Experts of a small language model.
Experts: 24 experts in each of 14 layers, 2 picks a token, a softmax router.
Training: a variant of Adam for the experts, 208M tokens, 3168 steps.
Below are experts of layer 5 (counted from 0) of a mixture-of-experts language model. Rows are named router (the router's row for the expert), gate (a neuron's input weights, with its number), up (a neuron's input weights, with its number) and show model dimensions 0-255. Each number is 128 + 32 x the weight over its row's rms, rounded and kept within 0 to 255.
Before each expert's rows: a language model's description of what the expert responds to. This comes from a sample of Wikipedia text that the model never trained on.

# expert 2
It responds to: Headings and topic nouns. Section heading markers == and === and common topic nouns or adjectives like American, people, team, club, government.
router [103 149 162 132 179 112 108  87 118 100 126 125  64 113 168 108 132 118  99 132  84 111 154 156 106 143 169 173 198 186 113 115 106 180 160 142 109 145  80  58  96 150 193  81  84 127 129 100 144 199 131 157 171 132 132 163 114 142 158 126 153 114 182 140 149 150  93 156 160 102 125 145 107 157 134 147  92 121  93 117 111 170 154 111  57  95  85 123 127  94  94 145 114  91 138 164 104 160 160  68 149 114  97 114 126 133 120  70 176 178  76 118 119 124 123 106 135 101 136 131  88  92 149 122  88 105  98  98 129 111 112 109 152  79 165 145 112  97  65 148  96 137 168 139 141 103 122 129 109 133 196 139 177 152 159  94 134 122  84 114 137 113 117 123 136 115  71 143 127 145 117 149 147 140 192 108 164 131  65 135 134 132 132 145  49 106 118 127 115 108  73 139  98  67  90 106 123 118 114 115 113 146 128 126 150  60  35 171  89 177 101 135 111 191 190 132 190 161 141 159  67 120 108 102 167 187 159 134 159 113 117 128 195  81 123 141 103 134 107  85  76  77 120 113 117 124 186 176 172 105  74 138 120 171 131 181]
gate0 [120 141  70  97 115 144 108 119 155 138 134 104 110 123 131  50 113   0 144 144 109 117 117 101 104 104 124  42  64  93 116 168 119 146 205 119 117 136 116 132 102 134  59 145 183 126 131 128 101 128 138  74 166 112 114  87 132 136  91 120 158 184  91 151 138  82 135 170  97 130 134 155 163 109 121 100 109 106 142 130 136 103 119 123  97 114 133  94 116 163  80 165  82 190 119 145 162  96 109 201  99 148 135 154 135 114 125  94  85 116 112 134 131 143 174 164 127 121  81 189 120 112  80 165 160 168 162 183 116 142 151 176 130 162 124 150 140 157 124 174  91 138 118 182 178 117 156 157 154 116  77 101 165 129  70 135  56 119 110 114  72 135 112 130 175 177 156 101 119 118 116 125 111 129  54 184 120 186 153 116 160 140  65  72 138 135 144 136 162 124 104 154 129 170 158 103 132 124 115 143 140 108 153 148 112 104 137 122 112 160  84 151 166 147 113 134  98 127 119 186 122  49  85 154 101 144 100 154 112 114  96 178 115 112 162  88 147 158 168 151 125  92  86  94 107 101 117 146 124 190 204 182 171  84 115 142]
up0 [ 31  88  90  42 133 149 110 146 139 117  68 161 162 128 117 147 121 161 166 110 141 146  83 142 143 124  95 145 136  82 125 146 139 118 204 179  17 144 131 117 140 105 101  90 103 153 137 112 124 119  62 141 140 114 133 103 118 135 127 137 122 112 157 174  59 179 133 143 148  99 142  94 103 146 184 139 108 136 117 129 111 163 135  95 144 167 117  79 128 165 145 113 109 140 185 149 117 159  99  85 129 114  60  83 126 132 131 100 115 116 148 116 116 180 117  54 135 116  74 101 144 158 137 166 136  90  42 132 191 170 125 120 138  82  71 129 148  75  90 112 128 152 164 173 119 108 140 111 152  92 133 122 174 136 141  76 162 138 159 140 189 170 102  58 129 136 135 128 162 120 111 152 111  90 144 131 101  61 141  93 138  84 131 118  91 103  99 182 163 149 199 143 122 130 131 134 161 104 167  64  96 148 103  80 101 158 168 122 131 141 154  83 106 133 108 140 196  88 105 184 120 127 116 142 119 158 144 152 106  84 112 114 148 140 147  69  98 166 143 126 179 151 134 160 118 210 147 131 143 143 126 124 101 137  56 138]
gate1 [132 147  65 151 107 123 126  97 144 110 108 159  90 151 152 104 140 150 142 111 142  60 113  96 152 175  77  82 149 161 113 126  88 184 196 118  87 140 113 142 175 101 141 115 146 123 118 203 124 128 122 101 137 149  94  55 126 104 108 118 152 144 119 158  98 150 107 153 145 149 114 110 129  98 139 132 146 101 148  72  83 121  66  38 128 148 118 133 120 109 128  64 109 173 137 149 119 134 129 174  88 119 203 162 170  97 144  84 102 139  68 108 132 103  92 200  98 128  86 101 113  84  71 150 156 124  95 147 137 148 108 115 121  95 133  75 148 142 186 115 154 121  48 113  99 126 121 143 115 165 139 154 118 177  56 121  73 117  92  98 109 127 116 160 165 176 147 126  75 162 125 100 125 139 172 130 174 176 211 107 128 138 161 146 118  98 168 129 100 158  85 183  82 102 101  90 163 123  95 127 121 160 156 104 171 108 144 141 101 212 140 134 107  92 122  95  90 149 141 188  16 169 134 134 102 115 127 118 145 157 122 112 115 125 124 193 155 116  89 181 126 110  99  95 117 119 141  69 163 149 111 126 125 121 146 111]
up1 [137  91  60 128  70  84  86 135 132 129 140 136 119 137 183  89 152 138 119  94 116 150 114 131 159 142 103 107 139 164 129 128 123 127 165 100 119 145 146 125 153 116 166 172 133 133 116 153 131 135 120 108 159  85 117 127 169 133  97  80 178  98 100 181 136 158 120 164 135 143 148 199  84 109  97 149  94 113 154 109 171 134 104 110  41 131 162 115 132 149 143 139 149 168 144 161 102 116 139 120  73  98 172  71 196 104  84  86 148 195  71 144 108 117 112 141 129 173 116  94  76 118 109 133 113 126  61 102  61 163 128 127 141 117 110  35 162 113 145 118 167 142  92 133  94 136 209 137 143 134 147 199 182 147 128 138  90 153  62 166  96 126  93 107 154 144 124 168 122 114 126 123 130 148 157 122 149 152 177  56 111 137 142 127 119 177 138 117 130 157 109 125  94  66 149 131 127  84 114 125 118 166 110 105 167 105 161 144  93 206 138  78  38 126 130 107  51 123 158 218  63 121 112 109 154 163  72  92 135 158  79 120 171  61 107 129 143 125 137 144 140 127 140 201  84 124 145 131 163 106 113 137 120 141 164 124]
gate2 [125 145 113 148 175 171  80 163 153  56 112 104 160 144  99 168 137 119 153  72 170 159 131 136 124  96 178 129 135 114 142 107 121 125 161 147 114 158  72 141 114 115 123 136 121 119 102 198 110  79 119  91 160 117 179 113  65 163 136 148 130 132 172 143  79 139 108 139 120 133 157 113 145 132  93 153  66 100 129 158 152 192 204 215  68  88 136  99 163 137  97 135 125 117 187 120 149 158 112 114 117 108 112 124 155 112 110 169 127 157 123 126  56 147 131  99 146 101 121  80  72 112 128 186 105 109 114 117 162 107  86 139 184  78  83 108 147 147 134 109 104 120 124 163 157 137 124 176 141  99 197 135 140 133 126 106 125  89 221 115  77  37 155  84 132 132 103 163 118 127 145  62 157 104 147 131 166 161 124 135 109 120 118 130  77  80 208  84  83  74  60 134 124 114 126 142 111 148  98 107 138 170 131 184 128 149 102 152 123 143 120  90 154 119 149 137 134  64 162 136  84 176 108 107  90 104  95 159 126 178 130 103 126 186  77  79  94 148 113 119 167 115 167 187 110 137 171 136 147 151  76 118 124 136 149 173]
up2 [107 131 109  68 107 101 154 122 144 109 135 138  93 112 120 143 162  88 143  83 204 118 150  97 139  93  68 144 150 118 139 149 144 139 168 114 106 177 141 207 143 153  89  91 112 104  92 166 143  90 115 156 152 111 140 110  89 167 140 133 108 145 118  87  63  91  99  98  92 128 142  86  78 130 115 110 127 119 145 128  72 131 182 125 122 117 193 120 106  90 145 155  73 138 139 151 116 143 138 159 107 133 101 172 106  83 143 137 132 138 114  93 121 127 137 182 129 111  71  76 139  72  89 184 151 125 108 155 121 130 139 126 146 147 149 113 110 159 173 105  84 105 116 168 178 120  94  76  92 174 125 142 118 115 132  83 154  73 144 163  95 143 117 160  34 163 184  93  93 100 111  27  86 106 149 104 108 156 190 199 119 187 152 142  90 117 182 148  75 125  76 135 104  85 211  81 219 158 182 184 145 131 166 168 148 158 140 125 127 106 145 121 187 141 101  97 111 131 110 143  99 146 168 125 137 140 119 149 144 126 102 115 111 136 181 115  76 151 115 151  93 110 146 153  90 129 138 108 125 199 148 145 145 106 143 158]
gate3 [175 110 100 161 104  84  79 113 127  83 113  91 161 119 152  95 161 158 127 160 134 154 119 119 152 165  81 129 115 147  74  89 169 137 141 155  96 126  92 220 142  81 104  71 108 140 117 148 120 144 154 125  91 188 164 117 118 101 129  95 116 149  96 107 115  89  63 137 155 124 166  98 120  96 126 142 123 134 152 116 191 151  99 118 118  91 162 126 141 137 111 126 151  91 139 158 108 186 135 107 147 156 136 121  63 100  79 171 157 146 170 115 118 137 132 188 159 104 132 116  98 169 161  56 119 125 117 143  93 105 101 159 111 164 148 168 118 143 108 129 154 141 109 102 146 109 105 116 107 110 110 126 109 141 100 140  84 162 109  83  93 116  68  60 154 168 117  90  81 112 129 162 156 195 179 124 119 154 120 134 122 118 123 135 110  78 157 126 110  83 113 108 146 156 143 190 128 131 108  74 162 105  81 173 137 117 156 114  59 162  44 160 169 150 191  74  97 128 152 188 129 125 165 137 106 246 124 133 108 108 128 148 126 130  97 110  82 146  66 113  98 156 153  87  86  96  77 102 195 126  89  59 138 147  64 129]
up3 [128  78 147 135 130 144 132 109  85 130  94 152 166 137 116  99 128 154  64 149 108  72 156 122 139 133 161 104  96  81 198  93  66  66 174 133  92 102 100  60 115 105 150 131 147 158 134 173 136 105 168 127  41 116 125 123 127 108  99 152  99  79  95 117  86 209  95 113  39  88 143  99 161 126  85 115 136 123 135 111 115 136 174 112 176 139 114 191 134 104 103 101 117 214  85 130 167 152 136  82 119  50 128 125 143 176 172 149 158  50 132 182 118 115  95 131 102 130 109 129 107 116  99 118 131 204 117 145 174 112 111 110  85 136  98  61 108 112 168 129  82 118 138 124 123 131 122 142 133 180 147 125 135 176 101 104 104 170 119 148 169 119  89 150 155 101 156 130 179  51 169 157 119 107  79 103 173 169 155  93 127 148 126  77 134 172  65 127 118 213  68 185 150 121 135 124  73 136 143 153 103 117 175 102 123 134 124 111 136 170 129 128 119  84 122  94 127 111 101 123 127 178 101 137 108 126 132  89 111 131  92 163 107 136 151 142 167 158 105 135 108  63 114 164 155 146 147  92 148 148 122 149  97 121  93 163]
gate4 [133 100 116 168 127 151  62 125 182 171  53 207 117  92 126 128 156 134 117 111 132 117 179 103 148 178 216  68 153 155 110 118  19 136 132 112  75 155 129 129 175 101 161 241 111 182  81 108  62 124  94 123 107 128 132 144 128 134  93 116  95 125 153 104  77 131  91 108 118 147 131 146 130 137 116 133 122  50 111  51 163 154 154 105 116 128  98 174 191 185 141 135  99  97 168 169 149 158  98  76 116  80 123 101  97 143  77  84 134 126 143 132 161 152 156 152 130 136  81 129 156 136 177 150 129 132 125 150 141 128  98 128 121  89  89 116 133 119 104 143 125 169 176 127 124  55  98 161 144 140  87 162 178 168  97 131 119  88 110  94 146  68 109 133  90 142 137 122 124 163  74  94 139  92 100  81 140 130 128  88 136 160 107 152  68 109 170 112 110  88 129 156 132 102 109 124 112 164 123 130 123 147 129  73 138 118  71 147 127  91 115 186 141 101 155 110 152  93 119 131  87 123 159 168 101 125 156 159  75 142 135 208 142 139  78  68 124 153 109 148 129 137 137 165 105  86 175 136 145 106 134 123 105 136 102 126]
up4 [110 165 128 131 142  94 158  74  90 136  64 175 140 127 142 159 117 110 142 164 123  82 106 139 121 168 233  38 145 178 147 159  89 145 177 105 134 168 131 166  57  92 129 149 129 140 142 124 111 175 119  81 155 155 139 135  66 125  97 165 179 124 158 147 100 105 132 157 105 160 139 101 141 128 163 157 152 108 169  47 122 140 110 114 103  51 133 127 149 116 141 138 109 119 153 102 124 166  96  79 132 101 113 112  87 106 131 132 156 168 165 122  53 116 142 138 123 108 131  75 142 135 207 145 134 128 121 127 230 146 154 125 161 120 140 145  99 142 128  65 118 145 117 108 128  79 125 140 137 110 140 163 165 137 100 165  90  92 153 134 111  39 140 151  87 141 133  66 136 104 128  84 166 183 118  87 180 123 116 108  64 139  89 160 104  81 155 158 105 103  76 137 103 116 105  99 148 124  86 114  95 113 129  93 154  99  91 160 115 126  73 196 143 119 137 110 166 118  87 172  45  90 170 155 124 124 144 184  98 129 141 110 101 115 150 116 150 105 105  85 110 170 102 100 153  75 136 138 164  96 101  91 133 133 169 144]
gate5 [149 109 136 164 113 131 101 107 165 103 115 187 175 152 132  37 156  93 138 125 117 128 171  84  90 148 157 101 153 103 118  94 139 132 159 145 123 142  82 114 118 124  78 147 131 187 165 134  94 152 124 147 151 207  42 166 128 128  94 162 128 151  94 155 152 119 168 133  61 185 198 168 107 131 152 126  84  86 107 141 131 116 127 105 148 230 116 131 120 125 134  63 110 123  96 137 123 166 108 119 171 170 166 160 157 127 130 118 118  96 177 180  87 119 134 149 100 138 120 136 132 101 132  82 122 103 141 182 126 142 102 128 124 168 111 120 132 122  88 158 120 125 147  80 132 115 123 101 103  96 136  99 144 163 127 110 111 122 132 184  93 138 104 103 198 120 149 135 126  66  74 131 167 118 126 133 150  72 128 136 192 115 104 173 111 127  97 152  64 187 105 110 175 109 103 202 112 131 159  94 184 180  88 167 124 159 128  65  73 136 127 104 133 117 108 177 127 183  88  89  95 155  75 139 154 131 113 151 112 249 137 131 158 143 194 142 148 127  83 156 132 175 129 132  92 130 144 142 132  79 125 144 159 118 110 163]
up5 [103  74 138 128 117 109 159 179  96 121 188 126 161 130 148  65 123 125 123 135  38 131 155 150  42 139 137 116 182 120  85 144 172 118 147  94 148 126 137 115 131 104 117 108 127 128 153  73 141 146 177 180 143 153 141 184 146 196  65  85 113 187 152 112 130 144 136 129 129 132 156 157  98 101 115  92  87 128 110 132 102  99 171 145 128 184  73 131 114 116  93 151 151 135 122 125 102 188 144 136 147 208 131 154 140 114 130  89 118 117 143 183  76 121 140 130 116 150 182  74 163 145 129  92 130 132 131 122 155 160 158  84 140 165 123  75 167 147  96  70 135  85 113 108 145 138 171 152  81 121 110 187 162 159 135 100 111 153 103 176  94 123 153 114 138 142 116 115 137 108 118 124 142 195  87  94 165 102 112 121  76 154  64 210 101 127 133 142  83 153 100 116 128 116  28 168 129 130 116  96 163 114  99 141 155 107 115 108  33 134  53 143 118 148 120 126 105 151 140  92 158 108 128 121 138 146 126 170 155 193 159 118 156 106 114 140 165 114 104  81  76 153  91 101 130  90 189 106 205  71 133 145 167 137 110 157]
gate6 [ 99  60  51  85 119 117 128 122 188 179 169 116 130 106 102 110 120 146 174 137 118 105 150 169 119  82 172  93 100  98 102 139 112 168 176 127 132 145  91 113 123 178 100 104 102  97 128  96 102 127 135 128 185 146 105  98 118 146 110  77 141 101 209 123 161 156 152 127 176 120 149 157 131 156 140  85 109  98 136 109 113 158 113 140  98 139 134 142 111 152 136  60  76 160 184 125 125 215 125 127 111 107  72 149 142  55  85 101 147 174 145 190 100 143 124  98 138 178  97 169 147 133  79 118  90 150 107 102  57 145 109 124 143  94 165  91 180  88 141 138  70 128 133 116 146 170 147 109 102 142 155 172 103  99  92  46 153 125 178 149 130 125 148 133 125  95  91 180 119 151 136 140 146 115 161 136 117 128 144 155 141 161 182 199  77  99 118 152 151 108  91 155 106 119  68 118 106 170  96 144 135 144 120 155 199 111  59 150 122 126 189 125 114 159 119  61 104 140 152 135 108 115 120 116 134 128  44  95 161 164 172 164 168 128 167 140  90 108  94 101  92 140 131 158 132 119 161 115 126 116 120 165 190  62  81 161]
up6 [125 129  99 106  89 108 159 158 145 201 110 183 192 141  98 122 118 100 149 153 131 104 148 201 169 139 152  91  91 101 143 145  78 121 132 119 106 106  97 133 132 151 126 119 146 119  70 113 129 154 132  55 169 143  84  73 114 136  94 105 161  70 180  82 130  83 122 141 159 145 200 175 136 122 117  68 145 154 114 194 133 138 100 154  89 111  90 151  91 130 124  98 123 155 193  88 112 173 103 107 107 182  48 136 138 139 145  97 171 131 175 112 107 151 101  63 132 121 108 205 122 138 179 115 100 145  78  98  54 150 136 162 154 122 120  93 170 122  81 157  88 100 161 131 120 216 136 108 103 156 141 138 148 143 107 115 142 134 108 117 121  69 119 182 110  75 146 142 116 150 135 151 116 109 171 157 189 146 120 116 163  81 175  81 116 132 127 136 126  99  79 210 123 139 106 132  90 133  94  88 142 216  65 113 160 119 118 136 124 124 191 153 117 128 125 121 119 105 170 138  89 132 133 158 125 105  59 123 110 175 165 152 161  91 150 132 102  87  74 114 109 155 138 119 187 133 122 100  95 138 121 114 152  91 109 135]
gate7 [ 70 201 135  99 134  84  88 126 159  80  72 109 135 117 143 122 197 104 132 136 140 147 116 100 146 137 149  99 141 110 155 118 162 103 138 127 169 118 170  92 106 138 114 132 179 132 107 163 145 115 126 116  43 171 150 131 126 149 173 130  50  71 100  76 117 137 207  95 120 118 173 105 127 128 156 107 146 106  74  79 146 138 112 123 110 148 135  99  92 120 159 120 136 149  88  82 116 106  66 161 180 128  94 171  72  92  98 142  55  93 137 119 127 110  43 137 133 158 125 134 130 116 131 130 155 114  97 134 114 122 107 110  71 105 152  78 144 139 148 118  93 139 135 137 121 107  58 129 152 124  16  99 128 155  96 148 173 104 130 116 128 147 141 175 109 102 119 120 104  88 108  87 132 146 173 126 153 146 134  76 155 117 104 103 133  35 123 157  90 155  87 172  90 144 128 134 116 168  83 136 104 140 121 142  74 138 138 107 178 123 165 102 157 114  78 132 139 152  95 129  64 145 193 158  63  80  94  97 157 123 118 130 167 151 160 164 219 132 130 139 105 174 132 142 105 133  97  76  76 176 175 148 155 143 103 128]
up7 [174 128 156 141 150 160 116 125 191  91 152 119 112 145  99  73 142  91  71 126 133  90 137 116 113 139 158  49 117 123 108 135  58  68 188 130  80 103 125 118 150 139 134 120 147  85  92 150  88 139 132 158 101 125 114 151 120 184 152 120 158 141  64 119 110 102 133 110 118 174 149 106 155 140 152 173 182  85 144 165 185 132 112 191 173 147 139 117 140  95 134  87 131 106 127 128 118 101 130 139  89 132 212 153 130 162  48  87 101  75 133 118 146 154 126 138 110 125 132 101 149  99 187 148 137 112 118 127 210 154  75 120 119 151 129 137 142 112 114 181 158 121 125 167 115 104 116  92  92 162 132 131 105 141 135 151  74 120 114  97 127  86 135  97 151 131 102 121 123 116 141 226 147 100  53 125 129  96 162 110 120 152 170 135  92 141  93 172 142 112 127  62 113  97 118 133 169 126 180 166 174 131  83 149 142 101 192 128  92  82 210 125 134 124 154 106 114 119 102  60 145 148 187 176 197 121 159 170  99 126 147 155 157 193 118  55  72 111 155 126 122 183 105 123 133 148 139 141 125 132  74 157  75 161  93 165]
gate8 [ 71 152 164 112  82 119 135 125  92 117 110 147 129 152 140 131 153  75 124 163 196  83 161 171 114 126 151 111 140 110 148  82 160 165 136 134 106 106 122 132 150 116 115 147 105 119 121 162 123 110  96 153 155  58  99 135  89 193 160 144 122 133  76 118 113  60  90  85 119 104 152 154 115 121 124 171 131 127 121  75 157 116 129  81 120 122  68  69 141 177 167 107  93 106 183 137 152 173  90 165 122 108  83 126  56  94 107 138 127  97 168  94 130 186 117 186 166 139  63 144 151 113 115 169 106 135 167  99 111 163 159 113 185 118  87  83 167 134 103 166 122 194 185 165 170 101 141 115  75 129 154 151  91 115 151  94 183 154 160 133 144 133 201 100 173 174 114 154 119 145 134  89  75  83 172 145 105 112 145  66 124 125 166 145 104  85 101  89 114 116  69 111 124 107 126 126  89 157 143 147  99 159 168 108 135 142 110 119 123 168 156 156 144 130 122 174  86 100 206 106  43 143 186 115  94  71 104 138 152 131 119 176 183 124 128 114 110 166 156 121 121 145 141 140 146  66 157  71  63 149 104 157 162 117 117 135]
up8 [128 139 133 140 145 119 139 169 114 130 176 135 135 119 152 103  93 175 150 151  93 134  96  70 136 144 162  69 130 153 120 144 138  47 178 129 121 131  97 140 141 102  92 197 165 162 165 166 168 126 136  97  82 158 141  88 117  88  97 158 158 153 163 114 123  92 203 156  41 120 164 111 186  85  63 125 106  81 144 154  92 133  74 148 120  99 153 188 112 113 139 114 188  96 106 103 111  87 132 136  69 136 123 153 154 133 124 103 110 109 139 110 129  76 151 147  60 109 136 129 145 105 104 122 199 146 145 120 155 167 108 172 127 130 122 179 103 110 187 132 153  99  51 150 136 180 128  90 163 127 132  72 147 103  64 150 123 119 152 106 124 140 149 145  91 133 167  76 141  84  66 133 160 118 143 171 144 146 144 112 126 124  73 121  85 139 136 140  51 109 193  47 116 166 138 116 156 162 132 118 151 159  99 133 107 179 201  84 145 138 117 122 112 133 105 116 113 155 130 100 127 216 155 126 137 121 128 119 164 160 128  86  65 152 178 159 159 115 151 199 139 120 113  95 157 183 110 119 143 136 161 133 144 120 106  73]
gate9 [131 126 135  93 154 118  86 163 161 152 106  61 113 183 108 113  62 105 141 119 133 148 122 183 119 153 125 104 129  83 109 142 112  83 136 122 132  89  38 135 149 145  78 109 157 151 138 107 158 109 110 128 128  61 135 141  87 165 100 144 100 179 149 124 114 161 124 111 100 100 146 128 110  89 144 159 126  82 166 118 176  90  94 107  81  96 132  90 123 124 206 138 151 138 213 114 206 134 118 126 102 165 117 140 109 113 123 139 130 171 110 138 123 134 160 205 196 116  71 136 190 152 145 130 118 131 126 161  98 114 116 186 116 114 128 110 186 124 133 125 132 140 107  99 144 146  65 128 172 112 108 103 156  99 105 102 161 140 188 154 124  92 162 172 110 136  69  99 114 139 109  58  76 103 145 231  89 171 130 148 167  83 135 160 134 124 105 139  93 133 173  75 170 140 155  88 167 147  97 109 129 126 149 112 131 150 147  81 113  51 180  87 161  69 107  92 106  97 178  89  97 129 179 174 144 138 156 147 170  60 110 118 175 130 137 173 135 121 118 157 154 110 135 112 138  68  67  94 128 120 136 104 145 114 105 112]
up9 [128 159 177 171  82 128 201 101 153 160 198 143 115 134 102 103 128 109 148 133  86 145 152 182 141 112 104  98 147 148 164  86 135 155 109 133 101 108 154 129  76 138 105 166 144 133 137 187 168 124 180  93 115 136 102 154 140 121 109  86 131 136 102 120 126 138 111 158 113 137 142  84  62 120  90  97  53 165  75 113  87 159  73 113  54 153  94 148  86 147 132 115 111 136 186 112  71 141 108 161 104 123  78  16  82 114 102 203 142 138 125 132 125 125  99 213 131 111 141 113 126 147 114 126 119 143 130  75 133 175  90 146 140  92  81 101 105 157  58 170 130 116 127 131 173 122 143 112  90 118 145 120 136 149 169 103 137 157 125  90  67 156 154 115 160 197 215 148 156 184 120 101 137 168 142 134 128  91 103 149  97 133  92 137 153  89 158  76 114 185 126 105 138  91 167 135 144 128 145  91 155  72 127 120 139 107  54 125 134  91 156 126 108 136 142 126  91 125  86 178  97 131  78 105 167 118  87 153 133 127  37 129 156 113 119  97  89 142 129 116 111 106 154 169 171 135  77  98 120 147 151 122 141  86 148  80]
gate10 [127 106 132 138  72 106 101 137  89  65  76 200 101  96  82  78 143 124 183 108 110  87 139 113 107 138 178 119 144 120 166 147  85 110 210 160 125  76 159 185 147 156 138 122 155 125  97 134  73  95 130 134  93  95 135  84 119 122  99 154 165 100  96 169 126 112  70 114 101 100 125  83 174 108 122 119 164 172 178  79 184 156 133 125 106 140  98  80 106 137 118  63 117 141 166 189 197 137 140 153 128 177 140 124 122 109 158 138 106 140 100  93 170  89 118 148  84 168  81  96 129 116 119 168 111 153  80 183 151 100 140 141  75 146 129 114 183 126  98 149  64 117 122 170  99 150  93 170 154 126 153  86 168 145  99  98 105 124 170 153 164  80 206 147 135 182 116 122 130 110 113 127 115 124  98 154 108 152 146 107 138 136 111 154 146  70 171 142 127 121 124 155 148 135 144 154 143 148 136 133 112  87 172 130 111 143 124 121 153 148 106  92 157 149 120  93 129 125 168 176  88 119 220  98 112 149 113 138 178  86 164 111 125 135 135 169 174  61 126 154 172 156 131 137  32 196 134 135 116 182 192  86 117 113 149 120]
up10 [149  97 123 133  56 160 132 211  88  89 173 138  92 122 144  98 139 150  79 138 124 162 117 153 106 148 143 134 145 125 205 158 158 136  97 173  88 111 156 119 136 133 134 119 159 123  98 100 122 130 147 189  62 156 123 163 112 115 150 113 146 172  62 100 116 145 138 116 106  98 176  91  53 135 115 175 160 156 152 160 110 138 117  99 198 163  85 125  93  65  86 115 162 157 125 135 162 122 141 161 198 126  82 134 120 120 119 109 102  96  97  81 131  88  77 150 124 120 179 118 130  90 208 194 146  95 171 153  98  79 148  89  80 162 201 114 103 117 114 149  92 107 155 140 149  97 121 116 160 149 134  54 130  96 139 205  88 103 118 112 114  82 163 119 125 115 150 112 138 117 156 160 142 118 124 125 153  86 108 126  84 155 139 156 134 122 209 182 159 110 120 188 119 139 170 105 122 117 119 150 101 152 123  98 130 119 179 127 136 125  80 160 125 144 155  73 117 165 132 123 136 169 175  80 101 129 126 132  93 128 177 125  80 164 126 143 105  55 133  95 152 136 124  86  42 141 141 120 176 170 128 130  94 140 171 187]
gate11 [ 93  76  93 112 113  78 133 188 204 150 175 132  54 102 123 168 201  90 181  87  62 200  71 153 120 122 130 127 103  84 109 156 116 127 187 133 122 129 127  96 120 124 107 101  97 189 107 143 104 136 169 135  59 129 146  83 111 152 114 163 129 104 120 121 152 112 152 136 161 126 136 124 149 128 130 147  95 119 127 151 130 163 162 109 148 111 154 121 123 175 113 110 111 151 169 149 126 124 122 119  97  98 142 146  82 104 199  96  65 149 164  68 104 142 137 124 126 145 136 128 128 106 119 123 105 106 123 136 112 138 172 147 107 136 140  84 124 108 116 150 102  84 136 170 160 199 128 165 132 138  94 130  97 118  96 134 135 141 165 150 185 134 167 130  62 106 145 130  85 124  98 164  88 158 146 168 118 109  37 178 150 123 122 180  93  76 163  88  52 146  96 204 129 153  66 126  94  95 100  84 180 209 121 101 162 158 160  83 140 186  95 169 145 112 193 105 121 117 174 146 107  99  95 141 120 156  85 184 155 161 116 125 105 137 108 144  91 117 155 141 120 155 116  66 125 161 143 106 157 177 161  93 172 124 125 114]
up11 [229 166 141 185 147 123 122  37  99 104 101 141 207 146 112  93  60 160  92 158 159  66 150 134 172 134 127 130 138 147 151 119 113 109  74 129 112 125 143 125 144 162 165 211 148 113 128 160  93 118 129 159 171 144  99 136 120 174 138  47 141 162 143 153  92 126  76 100 101 105 157 131 152 120 115 136 116 161 132 134 151 119  92 132 105  68 119 120 106 129 171 152 122 145 137 117 165  98 100 167 162  77 103 145 136  72  95 125 155  88  97 101 145 115  96 194 134 111 116 179 144 132 169 122 154 127 152 157 118 106  20 109 124 142 106 111  94 133 151 143 148 152  81 152 112 117  76 107 113 145 152 116 104 136 159 128 104 109  70 122  92  56 123 109 157 139  97 122 125 178 150 132 179 109 145  83  92 161 154  19 136 122  70  80 107 124 108 254 166  87 109 128 142 123 127 107 142 124 165 152 126 102 148 128 110  89 119 165 158  94 152 129 145  72 110 128 155 161 146 139 131 152 161 119  94 124 151 107  77 134 114 177 136 138 101 116 189 109 127 147  82 132  86 118 153 136  91 156 130  89  93 156  87 109 131 143]
gate12 [110  81 193  88 156 118 136 140 119  46 135 121 121 163 149 118 102  99 173 158 143  82 131 119 128 172 100  96 134 178  82 121 127 125 110 162 103 169 170 186 149 114 152  77  98 164  53 189 115 161 105 118  77 150 104  72 173  97 142 123 112 189  99 105 104 100  89 144  96  79  83  70 133 120  91 107 115 130 121 167 126 142 120  95 141 120 121 120  97 131 139  96 131 104 132 115 140 138 125 165 124 164 136  73 168 145 124 167  46 148 168  90 129  76 136  92 135 133 139 145 116 161 137  68 122 111  75 140  65 117  87 115 138 138 165 157  97 179 121 145 122  94 120 134 114  46  56  99 147 145 109  91 135 130  97 104 150 101 106  63 145  91 169  47 136 180 131 127 111 161 126 129 183 160 145 129 114 145 135 137 149 150 152 107 125  84 171 177  97  78 109 180 146 170 142  94  96 112 164 105 125 111 145  65 164 131 196  67 153 164 142 167 141 130 108 194 102 105 165 131 135 124 172 182 110 123 122 130 166  79 144 139 133 166 100 133  48 150  96 113 139 153 120  89 179  86  75 121 130 149 110 158 105 140 114 106]
up12 [169 131  98 117 123 139 110 105 122 101 183 135 163 114 121 127  76 144  22 153 188 120 147 117 127  91  65  78 178 150 119  99 191 127 126 105 194 125 127 166 174  90 165  60 136 138 101 156  71 178 116  94 133 143  67 110 155 160 132 142  56 110 137 136 155 135 103 117 183 167  61 107 181  81  92  64 159 159 157 137  79 123 123 154 113  96 185 165  91 210  95 144 150 160 113 106 144 131 118  77 109  90 138 109 128 150 160 105 126 158 121 135 150 118 142 142 173 202 127 162 131  86 114 124 124 104 178 119  77 165 114 125  60 146 125 161 162 203  93 119 164 122 119 103  90  75 194  89 125  91 164 144 101 160 114 130 119 125 134  28 133 135 136 112  75 126 143 140 149 141 116  83 140 135 142 129 105 194 160 124 103 126 106  69 116 197 157 114 129 117 148 133 150  93 175 139 109 167 176 121 137 142 119 170  74 170 123 119 133 135 101 153 103 164 157 137  71 137 157 100 164 164 126 124 108 107 140 114 147 113  94 106 113  97 132 117 145  85 123 107  95 141 145 105  62  93 155  99 149 139 129 131 138 140 145 141]